python train.py --num_hidden_layers=15 --hidden_size=256 --n_experts=128 --experts_per_token=8 --d_expert=32 --d_shared_expert=64 --hidden_act="tanh_gelu" --moe_layers=[1, 2, 3, 4, 5, 6, 7, 8, 9, 10, 11, 12, 13, 14] --router_score="softmax" --normalize_top_k=false --routed_scale=5.31 --balance_loss=0.000306 --balance_bias=true --n_groups=4 --groups_per_token=1 --init_std_router=0.00873 --lr_router=0.000977 --num_attention_heads=2 --num_key_value_heads=2 --head_dim=128 --vocab_size=32768 --norm="layernorm" --norm_place="pre" --norm_eps=1e-06 --positions="learned" --qk_norm=true --attn_scale=0.0884 --tie_word_embeddings=true --parallel_block=false --extras=["capped logits"] --init="uniform" --init_std_qkv=0.0315 --init_std_o=0.0391 --init_std_up=0.045 --init_std_down=0.045 --optimizer="adam_hyperball" --learning_rate=0.00419 --lr_mult_qkv=0.5 --beta1=0.9 --lr_head=0.00753 --warmup_steps=225 --schedule="wsd" --decay_fraction=1.0 --decay_shape="linear" --final_lr_fraction=0.0 --batch_tokens=32768 --max_seq_len=1024 --doc_mask=true --train_tokens=277300000 --max_steps=8463 --dataset="wikipedia_en"
Below are experts of layer 10 (counted from 0) of a mixture-of-experts language model. Rows are named router (the router's row for the expert) and show model dimensions 192-255. Each number is 500 + 25 x the weight over its row's rms, rounded and kept within 0 to 999. Numbers have three digits each.
After each expert's rows: "gets" lists some tokens that make up at least twice as much of what it gets as of all text; "comes after" lists some tokens at least twice as common just before its tokens as in all text. This comes from a sample of Wikipedia text that the model never trained on. Tokens count by the router's weight.

# expert 75
router:502482505479485508441479546502503497489481503534539491510476516468490557496488471541498512478533534519507461477474446542530531495496506491462476545478453522509506521501480505480502516516504455
gets: "C", "- C", " C", " | C", ", C", " (C"
comes after: "\n\n", "\n", "| Party", " non", " '", "ieutenant"

# expert 11
router:492503483505479508479466520449511531480515524463532501493443537493487563488487458496509507538514495456544533509508546515508481502511541463520506515489482510502526469523495475470528506546539510
gets: ": ", " | ", ",", " |  |  | ", ".", "- • Total: "
comes after: "\n", "| Turnout", "0", "1", "| Majority", "4"

# expert 26
router:481522513519509530537482519486499478495515490489487489495512512460496551511489511492494516490551485532497501497527515485514450478527559476458538536491524484498492459491520481539514438484489547
gets: "\n", "\n\n", "-", "| ", "175", "32"
comes after: ")", " |", ".", "°E", " =", ";"

# expert 36
router:543497534543493461455503455486491508515506496472473535549517502502485519500492516504546479530477514470505527510518450462484514526496543514520529503483522449489545527495467519482552492505540547
gets: "2", "1", "0", "5", "3", "4"
comes after: " | ", ".", "–", "/", " (", " "

# expert 77
router:497503501471448453486485523470493495488558528482509540519496476490546561513480473530509525496485539510509518517446501471477516451503500473492485501528526480482524536464491517502487520484519446
gets: " | S", "- S", "|", " (", " (S", "^{("
comes after: "\n", "\n\n", "6", " /", " | Clay", " | Hard"

# expert 35
router:518486517534502534482485500502522516457469519468504527514466507518519543515463497471530521482488524471503494501519486478486470492518524482567492491455503490533538480497479484474500518529529512
gets: "0", "1", "3", "6", "4", "5"
comes after: " | ", ",", ".", ") | ", " | +", "; "

# expert 45
router:530507495566481500474518513464486545467514507502539541547497481511476486531467477495514475519482514457478499524500455493477494510496507540504527488507501441531523523452495504492513465490513494
gets: "3", "2", "5", "4", "1", "8"
comes after: ".", ":", "–", "; ", " | ", ","

# expert 29
router:496504471453494461459493518537515514490540539470508495510493503497533535474498464486555508492479467504467517539471518500475508452494520495551481492510505527515518547495528552475532475502491512
gets: "–", " | ", "; ", "-", " / (", "/"
comes after: "0", "1", "3", "2", "6", "4"

# expert 12
router:526497500460514525514474483491513478514494462471506541454472506450479554493455546528455518485506470503502480524499494528495451500539531474519502548497518457484522470494494487519498519461513535
gets: "\n", " | ", "\n\n", "| ", ") | ", "; "
comes after: " |", "% |", " |  |", ")", " |  |  |", "|---|---|---|"

# expert 115
router:480537503505491490471457469465515511514533500534472506525453441463482506485469484522542507516539498494460458498529509537519494472470474478562466496551520495469518499439511472541529536516469473
gets: "==", "===", "====", " ==", " ===", "."
comes after: "\n\n", " standings", "== Film", " statistics", "eed", "ummary"

# expert 18
router:503472512494500492526512455507502500492487445487489566480534497479512558481498545533487513491481492545457493516501504502466466496545528466508484525512487471491485495491468522543498528459469516
gets: "\n", "| ", "\n\n", "; ", "| Win | ", "′"
comes after: " |", " |  |", "\n", " |  |  |", ") |", " |  |  |  |"

# expert 56
router:535476537474476522468481518502487518519512515491475491517476489495477562558501523438491446484499494471537551525515481510487536507521537480526505494497493493504509480508460498476526501467484492
gets: "1", "2", "3", "0", "4", "6"
comes after: "| ", ", ", "–", " | ", " in ", "- "

# expert 49
router:496508543479494490465459498532457512503470553480515523533467462540529526540478473492511482487492481461524515517529459460486500489477534516526493484516469481535519537471457509480528523521483517
gets: "11", "10", "13", "4", "14", "17"
comes after: "–", " | ", "| ", "2", "1", " "

# expert 3
router:490539522460508537507468517453532460488491476472516495509489458495509542518545515490474526496489513525478504523493477504510478486483543494464490552533507473480490510448492471512536531469496515
gets: "\n", "\n\n", "| ", "- ", ": ", "; "
comes after: "===", "==", "\n", " ==", " ===", "."

# expert 63
router:494503519482521487463463536499513512531473533487468481527527527486468548532536468471541493507475484463530500539499491465509506489493546512511514481492509490501507495480519492500527483543436485
gets: "2", "1", "0", "3", "4", "6"
comes after: ", ", "–", " ", " (", " | ", "- "

# expert 58
router:469491526513533534478484498526545522548475484539513474513540464514546496548523472447510533494513515478512517504485470444507524494527529518534452513525493486487460512517504505493512525494463508
gets: "1", "),", "American", ") is a", ")", ") was a"
comes after: "1", " (born ", " (", ", ", "2", "\n\n"

# expert 0
router:492514518507547540488467509451514492527512448522497507463508501498511561497536478521492523467520464544517481536503546498512484556472527457479548547479528510488469461480487484548541508497467478
gets: "\n", "\n\n", "| ", "- ", "); ", "- Kingdom: Animalia"
comes after: ")", " |", ";", "S.", "Personal details", " |  |"

# expert 106
router:493522455541513487518521526488493537508511515468476444517493521532512492456510465541545502502474507492499484486510541476529446510463502456504576458505527522480510515502505504511515475495548498
gets: ")", "Personal information", " |", "°E", "==", "- Date of birth"
comes after: "\n\n", "\n", "2", "- Years: Team /", "- Country:", "-"

# expert 89
router:522494483481485461480553499494450494465500543489497509514522520438512562488556491488513475511478487481520488506449493462489520502514506484468494531522488491519521544515533510546479499529466478
gets: " G", " C", " N", " | J", " | G", "- G"
comes after: "\n", " | ESP", "io", " | ARG", " | CRO", " | USA"

# expert 46
router:535513534503511540491494527482503525488542550495531485541506466530518484552491491495523469515476491505469468456524469526474506540456506539496486515498504480528519531502475503485533457471473542
gets: "1", "021", "010", "2", "012", "011"
comes after: "1", "2", " in the ", "–", " in ", " "

# expert 38
router:543511503489483519491481498519518520530521503475523485495509454498484502521509517430495458542517464503528499523469509513536519466538508495523483537489479461483483512513497519458477520534474494
gets: "1", "2", " of", "000", "PI", " Albums ("
comes after: ", ", " (", "| ", "–", " in ", " Albums ("

# expert 9
router:491528553449534534550469477502490466538501474505496467485507480441523560533513521493481513472517446523478503533510479517490477487527543468470485525524515458461513495462517486525519513469481518
gets: "\n", "\n\n", "| ", " (disambiguation)", "175", " include:"
comes after: ")", " |", "===", "==", "==See also==", " =="

# expert 1
router:471544507490522526510495510464495491480534476470495512460505462469506543484519550478473528474528467510496478541455488508466495521499524498455478515519513485514500511506510485532545502473472499
gets: "\n", "\n\n", "| ", "- ", " *", " "
comes after: ".", ")", " |", "\"", "===", "'"

# expert 39
router:533491533441514512496473464481477533488456520480460488472473458515470569530470518460484492532517467459525509507500513447515518480557510482538519532476531470466504518492483510458513509505522497
gets: "2", "1", "0", "3", "4", "7"
comes after: " | ", ") | ", " (", "| ", "; ", ", "

# expert 5
router:535507492485542499520484446484476465500445478483468517459495498503496536479502544512498505491499503490498475526492484491497460502565508454493502535480528531531497513490467491500504459464499496
gets: "\n\n", "\n", "| No.", "| ", "| Year", "| Best"
comes after: " |", ".", " |  |", ").", ")", " |  |  |"

# expert 25
router:475530514500508490494486509477521465511489453522538505467476570483474529492524492536517472486493469493532482517517517477524481545485548446492521495511514473464519485546511480550516524513483490
gets: "\n", "\n\n", ".", ":", "- ", "00"
comes after: ")", "\n", ";", "°", "- Time zone: UTC+", " |"

# expert 20
router:479489479483489476463482465468494490500481516488509540454469531483502562494494488494553495467529457452452504496503482493470506495513536472497486515512506487462515515495507495479546480525515512
gets: " | ", "; ", ") | ", "-", " | +", "–"
comes after: "0", "1", "3", "2", "4", "5"

# expert 51
router:506475528479488493493487515478483515491490518462471503491451479496506593510470522454505530507533475444494533520504481506500517509538529492515530520490506474499539497507469525492524516493495477
gets: "2", "1", "3", "4", "5", "6"
comes after: "| ", " | ", "- ", " ", ", ", "–"

# expert 47
router:513467517502503495462499469506475531486508536475482527496500487534510530506451534506501472527501521470487525496487494496479524506481543494531505506478537467483546530479472490493549516464511503
gets: "0", "1", "2", "3", "6", "4"
comes after: " | ", "; ", ".", "–", " (", ") | "